config.toml
d_model = 320
moe_layers = [0, 1, 2, 3, 4, 5, 6, 7, 8, 9]
balance_loss = 0.00752
batch_tokens = [16384, 32768, 49152]
seq_len = 384
Below are experts of layer 5 (counted from 0) of a mixture-of-experts language model. Rows are named up (a neuron's input weights, with its number), down (a neuron's output weights, with its number) and show model dimensions 0-159. Each number is 128 + 32 x the weight over its row's rms, rounded and kept within 0 to 255.
Before each expert's rows: "comes before" lists some tokens at least twice as common just after its tokens as in all text; "gets" lists some tokens that make up at least twice as much of what it gets as of all text. This comes from a sample of Wikipedia text that the model never trained on. Tokens count by the router's weight.

# expert 66
comes before: " the", " a", " \"", " well", " as", " an"
gets: " as", " \"", ":", " called", " named", " the"
up0 [115 135 161 130 167 152  86 141 140 133  45  90 136 140 143  98  50 110 145 150 116 131 142  97 156 133  84  96 126 108 193 111 109 133  37  86  57 135 114  85 170  49 114 161 154  95 130 114 113 118  94 127 163 136  84 134 146 128 103 178 120 143 157 170  84 115 127 104 125 115  77 123 190 104  97 116  86 146 116 108 102 119  77 147  92 131  67 139 109 173 127 165  50 150 126 108 149 119  97  91 122 143  98 123 116  72 165 152 108 167 161 106 148 166 200 113 112 138 175 116 152  85 147 120 164 125 166 101  69 140 148 162 135 144 128 103 157  63 150 137 144 129 128  68 134  96  76  99  56 171 200 112 122 129 139 108  81 157 132  93]
down0 [103  93 130  74  64 133  79 150  95 151 112 131 114  89 183 109  95 104 127 163 143  80 130 124 165 142 157 104 150 122  82  83 166 112 118 159 150 113 177 104 149  98 145 180 188 113 210 104 101 174 158  72 173 112 142  97 134  94 123  84 118 112 101 206 144 140 162 145 172 120 184  96 152 119 139  72 156 167 186 159  99 131 116 158 140 145 149 133 180 122  98 164 178 143 133 117 123 107 118 159 103 184 161 107 132 159 193 107 148 100  95 137 139  85 135 174 134 110 145 181 106 136 142  94 112 104 157 129 108 176 150 117 165 152 143 157 112 171 110 163 197 149  46 141 147 131 152 139 150  92 105  98 114 204 147 147 146 144 155 128]

# expert 112
comes before: " of", " and", ",", " in", " for", ".\n\n"
gets: "ing", ")", "ation", "ic", "ent", "\""
up0 [111 122 162 175 111 152 149 130  90  67 109 135 126  89 195  84  96 183 127  62 136 100 197 183  98 123 149  93 107 107  83  85 110 149 150 162 119 110  92 112 156 127 106 130 119 115  79  93 133 133 162 117 142 118 145 138 129 158 185 155 146 150 105 125 167  97 186 125  80 140 151 143 144 183 155 156 145 155 103 102 117 128 115 136 146 141  82 112 107 140 125 131 111  90 120 135 139 110 131 146 134 118  70 142 166  63 102 165 127 103 206  90 139 175  68  85 129 115 107 195 141 115 135 169 127 170 103 141 143 136 160  97 131 186  78 129 129 121 130 143 107 103 139  46  87 130 156 138 141 154 141 109 152 132  88 102  73 122 166 128]
down0 [112 121 125 111 186 158 164  88  72  73 114 185 119  83 157 147  94 161 173 127  90 104 181 185 168 119 100 162 159  84 178 161 118 137 140  64  90 123 147 120 150 180 109 189 131 104 134 108 110 208 115 124 124 100 116 197 107 160  93 184 114 149 105 135 140 113  75 115 109 115 109 133 139 159 123  87 179 156 155 132 119 136 119  70 156 132 105 124 107 153 161 116 199 121 185 158 161 138 162 111 119 154 186 170 113 119 141 176 135 100 106  99 109 173 182 124 136 116 130 117 163 124  88 155 182 132 164  99 115 161 133 146 102 111  93 146 129 121 136 141 149  82 150 150 111 127 154 125 150 151 147 118 105 127 112 132 146 141  99 153]

# expert 97
comes before: ".", " |", ":", " |\n", "–", ";"
gets: "0", "1", "4", "6", "7", " A"
up0 [159  92  94 131  99 158 143 169 139  77 184 131 125 134 138 165 129  99 114  84 166 147 176 123 145 177 128 136  87 150 122 138 141 185  63 121 144  90  64  44 132 149  95  64 116 143 107 163 139  65  92 159 180 124 188 113 143 110  88 138 180 112 173 108 169 150 148  92  75 120 154  88 128 175 115 174 112 160 100 122 106 125 138 178 132 188 173 179  94 182 102 118  84  98  96 123 127 116 121 116  86 112 155  96 188 167 106 164 136  83 143 114 111 138 138  65  76  85 146 131  93 145 107 198 151 158 130 159 119 117 181 117 147 126  89 126 121  75 152 144 107 176 130 162 129 123 131 148  87 120  79 174 133 128 119 111  45 150 121 130]
down0 [ 93 167 144 179 123 143 165 181 163 146 110 147  92 115  84  98 156  93 148  93 146 196 154 111 110 142 136  90  83  79  79 182 147 115 165 175 137 170 143 146  97 201 110 156 112 197 171 115 189 101 108 167 118  95 123 120 140  89 171 159 152 132 113  97 189  96 165 121 116  83 114 121 163  97 118 131 104 118 186 135 160 101 120 137  98 176  73 121 128  74  87  77 183 134 127 122 125 141 131  97 132 126 132 114 135  90  98 123  81 102 104 193 123  80 162 119 132 128  61 106 193 140 121  53 126 144  74 151 197 128  82 107 108 105 139 172 169 128 166  95 132 156 156 142 170 174 151 127 179 143 191 138  79 126 132 180  74 159 158 123]

# expert 53
comes before: " |", "0", "1", "2", "3", "4"
gets: "1", " ", " Yes", " University", " Z", "ism"
up0 [139 111 143  81 114  97 102 191 152  43 106 131 105 118 168 111 145 100  81 146 147 132 159 176 124 134 125 166 143 145 143 130 111 127 127 148 138 133 134 148 109 163  98 128  57 172  81 112 200 101 140  90 137 103  93 144  81  92 149 124 193 126 105 164 100 169 141 112 111 152 153 194 101 186 132 113 178 150 170 150 138 115 105 169 167 212 113 114 182 171 128 151 119 123  75 112 143 145  90 129 107  62 146 120 123 156 142 143  96  69 152  62 137 125  71 113 140 169 135 123 119 150  96 122 161 197 112 152 184 144 145 107 141 108  92 135  91  96 136 160 160  96 108 141 103 123 126 187 171 146 142 132 138 120 122  51  93 128 138 156]
down0 [153 124 124 101 138 129 181 178 110  55 118 163  81 173 121  81 176 199 119  92 104 112 117 146  90 124 143 114  96 140  64 127 127 173 110 120 144 136  90 142 186 129 183  76 166 149 128  93 178 116 118 140 151 162 135 116 148 121 190  95 134 132 106 165 165  93 112 154 138 130 143 125 117 180 107 116 156 143 111 134 186  70 174  80 115 118 141 150 116 158 123 108 120 137  98 154 154 142 102 150 124 169 119 116 146  96 107 112 118 124  62 130 143 211 141 129 130 114 101 167  77 115 137  98 111 136 121 186 111  80  71 142 143 145 108 126 106 191 117 133  75 155 130 125  97 126  62 151  80 106 139 115 148  71 125 100 121 163 115 132]

# expert 44
comes before: ",", "–", " |", "),", ")\n", "."
gets: "5", "6", "7", "4", "3", "8"
up0 [153 137  82 104 104 147 175 132 157 115 117 105 131  82 132 151 206  78 126 120 115 110 153  96 149 133  48 122 112 137 105 133 149 155 119 101 121 114 152 146 118 153 141 222 148  89 128  92  57 180 105 141 135 131 127 125  96 168  75 183 139 146 111 121 168 143 110 138  42  89 165  43 133 149 138  80 174 145 104 151 143 149 201 189 123 115  87  76 117 159  78  50 167 179 104 124 134 160  65 107  54 122 112 155 134 162 125 149 108 131 179  98 118 134 121  80  58 105  79 124 172 139 116 156 107 136 137 142  74 139 123 130 107 145 117 146 130 174 108 149 204 139 163 131 177  93 152  99 142 181 103 120 164 114 149 134 119 126 173 105]
down0 [133 180  60 157  91 134 182 110 194  95 124 176 110 137 158 112 156 111 136  86 112 150 131  88 166 109 123 120  79  84 121 149  96 160 125 125 166 181  86 158  80 132 201 156 114 111 167 176  67 134 107 139 130 202 125 118  92 183 118  99 118 103 142 166 111 151 150 185  77 112 117 141 167 183 145 160 136  65 103 144 167 158 101 168 133 113 165 135 134 109 147  79 140 145  90  80 113 149 134 150 152 111 112 123 176 131 161  99 151 148 125 107 128 143 131 151 120 160 152 123 147 166 121 112  85 119  79 141  55 136 164 138  97  63 176 133 113  75  94 131 142 161 112 164 135  87 114 164 187 143 152 130 116  90 170 110 139 148 111 124]

# expert 41
comes before: " a", " the", " to", "born", " in", " his"
gets: " (", " was", " played", " served", " worked", " signed"
up0 [153 169  82  48  76 141 119  81 121  84 172 188 102 114 137 108 167 149 126 121 145 132 160 179 127 144 152 107 139 118 180 117 189 114 145 140  90  92 142 145 174 113 142  96 131 177 111 106  55 146  91 111 153 131 151  96 132 126 129  90  87 178 125 118 141 153 105 192 101 130 150 124 184 134 139  53 130 128 139 216 109 125 118 107 115 195 146  81 114  72  99 160  84 163 152 107  93 103 139 135 130 113  94 123 166 138 138 128 139 160 111 150 114 167 170 190 100 114 153  87 146  87  89 139 144 121 151 149 152 172  98 104 133 106 129 119 106 132 137 116  76 141 103 108 160 117  78 134 154 125  82 136 124 140 131  68 131 121 137 146]
down0 [110 173 128 197 125  83  93 160 116 130 120 106 119 104 109 113 128 103  96 150 122 163 159 140 128  90  99 168 104 154 111 171 138 149 120  63 111 133 115 103 118  78 107  96 107 120 135 131 104  91 180 143 108 141 140 156 166  71 115 194 128 150 118 151 151 107  82 128 124 151 136 124 111 128 200 166 189  83 100 116 108 177 105 147 134 132 131 198  81 101  90  88 135 165 101 131 193 150 158 143  67 158  99 150 112 131 204 121 155 113  76 111 104 172 147 140 116 123 115 144 132 110 177 139 154 161 126  93 107 143  84 182 101 127 121 134 180 113  94 130 173 128 123 142 134 187 107 122 126 149  93 121 187 183 176 109 104  87 107 118]

# expert 57
comes before: " the", " as", " a", " be", " his", " her"
gets: " to", " with", " such", " of", " by", " served"
up0 [103 146 119 109 125 121 120  84  81  95 134  89 112 100 173 129 116 106 125  88 124 145 122 155 119 160 101 165  85 152 120 137  69 102 117 101 137 136 108 182 128 135 162 154  88 100 123 128 102 126 101 153 130 151 172 102 129 187  76  92  96 182 124 100 138 138 127 104  67 116 137  95 104 131 158 113 152 128 124 119 168 146  97  99 185 112 124 153 101 153 126 150 149 130 144 177 133  85 121 117 181  98 110 127 136 123 189 151 121 105 120 125  61 132  39 136 150 175  74 120 133 137 157 149  87 109 111 187  51 137 192 169 118 141  85 118  78 175 171  80 148 145 120 131  99  68 144 121 154 114 186 167 117  57 126  96 128 122 140 176]
down0 [ 57 164 124 110 159  87 151 152 164  93 116 123 127 120 113  99 121  73  70 159 166  94 126  75 104  72 140 149 164 134 109 124 108 100 129 142 142  99 157 146 145 181 134 131 186  99 104  92 106 224 215 120 135 104 135 163 141 110 164 161 157 149  86 132 135 144 130 135 103 188 128 163 122 163 146 104 122 154 145 187 127 177 109 152 108  89 143 155 151 144 106 122  81 105 124 136 130 122 158 170 164 176 196 153  91 174 151 155 152 116 118 115 133 143 129 150 108 106  74 117 139 126 140 108 151  88 167 139 171 167 158 104  63 156 140 130 107  94 215 105 153 127  54 122  86 106 158 109 145 140 123 149 129 153 106 120 164 132 124 102]

# expert 114
comes before: "0", "9", "1", "2", "4", "8"
gets: "1", "0", "9", "8", "2", "3"
up0 [113 118 117 122 181 151  68 107 115 130 181 149  98 147 172 170 141  54 172  95 147 128 137 138 121 177 138 125 134 150 148 146 101 166  35 122  87 120 139  82 149 135 102 161 114 172 149 154 159 121  86 107 123 148 165 166 102 136 105 122 167 168  59 151 114 173 171 103 115 153 163 137 125 155  53  99 176 143 150 106 157 109 154 148  79 104 113 131  57 112 123 157 125 121 128 125 164 113  53 143  90  76 153  92 162 171 127 162 140 114 166 139  96 208 132 129  80  99 117 184 160  88  99 134 125  77 111 182 136  84 149 181 103 175  78 155 124 157 115 113 163 124 133 119 164 110 107 134 116  62 118 109 167 131  35 117 103 157 103 126]
down0 [136 123  50 118 135 159 157 128 128 162 147  51 139 134 144  75 184 129 124 199 147 142 124  80 161 182 139  73 158 133 149 169 169 170  71  79  99 182  91 183 144 143 117  98 145  87 117 137 130 128  84 146 148  68 131  91 133 141 121 166 120 106  57 122 127 127 159 129 131 122 138 124 133 141 149 124 145 122 109  68 113  89 118  71 128 100 153  87 143 151 140 109 108 105 132  70 127 110 124 119 140 132  99 161 113 124 150 108 126 135 128 109 125  82 118 129  45 114  83  97 161 144 123  94 102 156 147 103 118 156  94 191  97 116 115 134 164  78 105  18  71 108  69 103 140  99 163 150 109 173  89  67 104 161 102 129 154 107 113 118]

# expert 104
comes before: " |", "6", "7", " =\n\n", "_{", " −"
gets: " ", " \"", " |", " DF", " MF", " ."
up0 [159 135 118 112 101 104  91 151 120 137  85 179 110 126  82 155 153 128 134 107 145 120 135 159 102 190 170 154 161  82 131 137 114 122 117 123 169 146 140  98  94  88 156  71 156 123 212 143  98 134  79 135 199  88 113 178 140 142 112 151 180  98 118 158 131 150 136  91 139  98 141 201 151 118 106 121 122 112 128 193 134 148 156  51 151 160 164 145 190  78 126 119 168 136 137 108 133 170 123 177  99 146 102 139 166 138  85 137 103 136 161 150  93  95 109 147 132 128 163 138 137 134 143 162  79 113 103 155 188  96 192 144 126 146  68 124  96 124 143 107 186 126 154 131 148  98  85 161  94 113 160 154 157 192 113 114 101 155 127 122]
down0 [ 62 104 191  84 127 156  90 121  69 146 127 134 108 137 130 135 136 136 112 139 145  83 114 107 110 113 137 176 126  81 150 186 119 133 141 136 121 149 255  80 112 104 111 137 120 141 116 113  95 139 165 117  75  72  92 152 123 107 152 166 126 134 158 133  95 201 139  92 133 152 146  99 109 101 192  97 111  70 141 112 131  88  97 171 139 147 137  85 120 157 151  95 166 103 149 112 142 185 117 103 123  82 123 129 104 102 148  84 146  76 117 124 116 119 134  89 106 108 130 131 163 105 118 107 132 173 140 152 140 120 107 111 142 100 112 155 156 146 100 125 165 131 139 187 128 118 127  54 146 134 123 105 105  87  32 148 123  59  55 147]

# expert 63
comes before: " the", " ", " a", " his", " their", " an"
gets: " in", " from", " at", " on", " for", " of"
up0 [191 174 161 113 114 151 137 148 145 134  89 135 129 132  85 118 108 123 126 139 191 109 161 113 136 145 134 102 136 127 125 150 113  91 139 133  71 135 179 118 116  82 135 133 151 132 104 117 148 135 106 180 155 102 105  96 180 162 142 142 113  85 145 125 125  99 134 151 168 132 108 124 159 154 153 157 122 196  76 108 115  93 158 144 115 148  91  86  97 122  78  58 170  54 154 125  95 131 105 110 126 176 159 162 173  94  98 180 125 117 152 159 132 128 125 113 109 104 112 119 109 171 200 108 114 198 111  87 120  91 117 147 100 136 207 199 169 121 112 156 101 160 138 119 129 120 132 155 125 167 144 119  89 131  95 193  30 177 117 113]
down0 [111 141 110 172 110 163  38 155 112 172 133 119 173 145 104 114 143 146 180 126 154  79 125 111 121 120  75 123 121 176 128 131 145  92 105 127 120 116 133 114 130 137 161 117 129 120  88  56 155 133 168 118 144 127 137 124 182 193 115 183 113 118 170 148 139 131 146 143 118 101 146 168 125 146 205 168 152 127  88 137  77 126 160 115 162 144  77 157  61 150  60 200 119 133 135 116 127 126 170 114 130 123 130 122 119 128 104 156  84 130 109 134 119 132 121 147 160 161 101  94  77 186  91 113 132 168 138  91  54 158  74 105 144 188 177 134 147 177 180 163 156 129 156 159 128 156 113 132 135 163 179  84 132 126  64 125 119 167 129  54]

# expert 79
comes before: " the", " a", " he", " his", " it", " this"
gets: ",", " with", " by", " to", " in", " as"
up0 [212 114 163 120 145 144 191 102  97 142 133  59 156 140 136  73 150 135 130 125 106  75  80 102 136  92 139 120 156 100 162  97 139  70  69  99  79 143 160  89 124  97 151 146  85  89 135  87 157 175 130 121 133 121 159 175 138 143 140 136  93 107 156 126 180 123 146 135 148 113 127 147 128 144 133 115 118 129  96  94 173  71 124  92  74 100 140 132 104 167 153  68 153 104 116 169 135  96 108  99 101 170 171 129 195 130 143  90 122  64 208 127 166 185 125 157 149 137 139 128 128 204 146 176 120  82 141  85 137 145 154 124  97  81 134 169 132 173  78 172 119 146 126 162  85 136 136 143 117 117 132  84  94 139 160 166 146 160 103 117]
down0 [159 139 186 107 136 128 113 171 136 120 132 103 100 172 135 119  84 104 131 103  73  83 138  89 128 135 116 115 156 133 125  95  91  77  83 189  80 115 103 168 112 138 106 163  50 101 133 112 155 116 144 112 144 141 102 221 156  88  87 118 181  97  98 184 192 132 113 115 107 161 143 122 146 181 115 118 156 129 103 152 173 159 138 156  58 129 135  78 137 164 160 119  94 148 101  94  80 150 117 151  98 134 128 143 120 127 164  81 174  85 133 157  83 107 127 127 150 105 114  88 108 120 100 153 107 166  77 145 152 142 180 134  87  68  97 150 112  88 137 116 131 121 170  74 134 108 127 152 167 103 126 125  54 164 134 164 115 110 115  56]

# expert 42
comes before: " a", " the", " an", " born", " also", " appointed"
gets: " was", " is", " as", " to", " and", " also"
up0 [115 127 135 125 112 104 153 102  79  99 167  93 123 137 137 152 115 194 148 157 120  44 150 126 127 135 151 204  70 153 134  73 114 190  75 155 132  89  46 127 176 136  87 152 197  89 130 157 125 146  90 120 129 151 129 122 107 133 143 132 132 191 112 137 132 123  82 128 102 167 200 125  40 130 139  93 195 122 136 124 101 104 108  94 122 126 144 149 141 121 175 102 130  95 128 166 115 171  92 127 172  83  98 135 132 143 205 161 139 128  85 121  91  93 161  76 144 185 132 167 122 140 153 115 114 140 128 176 152 165 115 152 107 148 144 103  94  74 187 136 189  81 112 146 115  78 148  90 127 118 103 130 118 102  95 142 144 120 133 144]
down0 [ 84 127  86 116  93 150 132 151 128  84 119 101 112 164 103 107 101 101 141 131 175 126 142 139 140 114 135 101  68 159 113 183 141 112 101  81 153 177 148 121 125 133  96 157  69  86 156 139 120  97 113 116  90 123 122 173 186 169 124 116 163 113 148 142 124 152 124 102  45  72  74 104 131 227 141 124 132 109 143 153 139 122 127 168  68 116 152  79  93 133 104 121  73 114 124 163 180 140 176 156  87 120 150 130 153 101 118 145 147  77 141 167  66  85  62 137 162 118  96 111 110 128 156 138 121 139 119 112 101 151 138 162 125 131  81 159  99 118 129 111 157 137 144 101 123  94  95  92 156 170 143  23 147 106 122  84 160 145 149  95]

# expert 36
comes before: " the", " a", " he", " his", " she", " her"
gets: " with", " by", " for", " of", " at", ","
up0 [148 138 126 121 121 100 149 122 183 139  70 118 117 103  53 162 138 141 120 146 140 108 116 121 156  96 139 147 127 164 108 116  74 137 127 158  85 171 124 120 125 141 156 146 162 150  84 106  92 126 103 144 217 117 131 141 147 186 131 116  92  81 126 115 155 149  99 168 190 163 125  92 142 132  94  97 188 145 181 123 151  91 163 154 145  86 109 162 107 179 120 158 137 117 156 155 138  93 127 114 118  87 120 140 111 101 145 178 163 144 117 152 132 103 133 108 111 156 156  71 145 126 137 114 194 123 149 135  91 168 141 132  82  90 139 132  84 149 154 153 134 133 102 155  89 201 104 157 125  89 125 133 113 162 165 173 117 166  51  98]
down0 [169  96 164 115 104  36 148  69 203 188  92 120 146 148 143 136 146 120 156 149 115 135 129 126  93 108 112 116 191 111 130 151 116 181 158 143 141 138  83 131 124 106 153  68 173 131 141 155 129 113  98 133  95 170  80 134  81  84 121 167  80 134 122  93  68 147 149 156 191 136 153 162 165 134 108 133 151 125 146  84 111 111  70 135 141 128  88 144 151 127 145  87 122 198 114 101 195 139  98 178  77 147  97  96 154 137 122 129 135  81 117  84  81 123 128  77  92  84  75  78 170 142 174 111 135 133 144 164 147 117 115 101 114 113 113 135 105 140 159 104 182 116 125 149 116 135 158 146 167 175 159 122 161 167 119 153 133 103 110  82]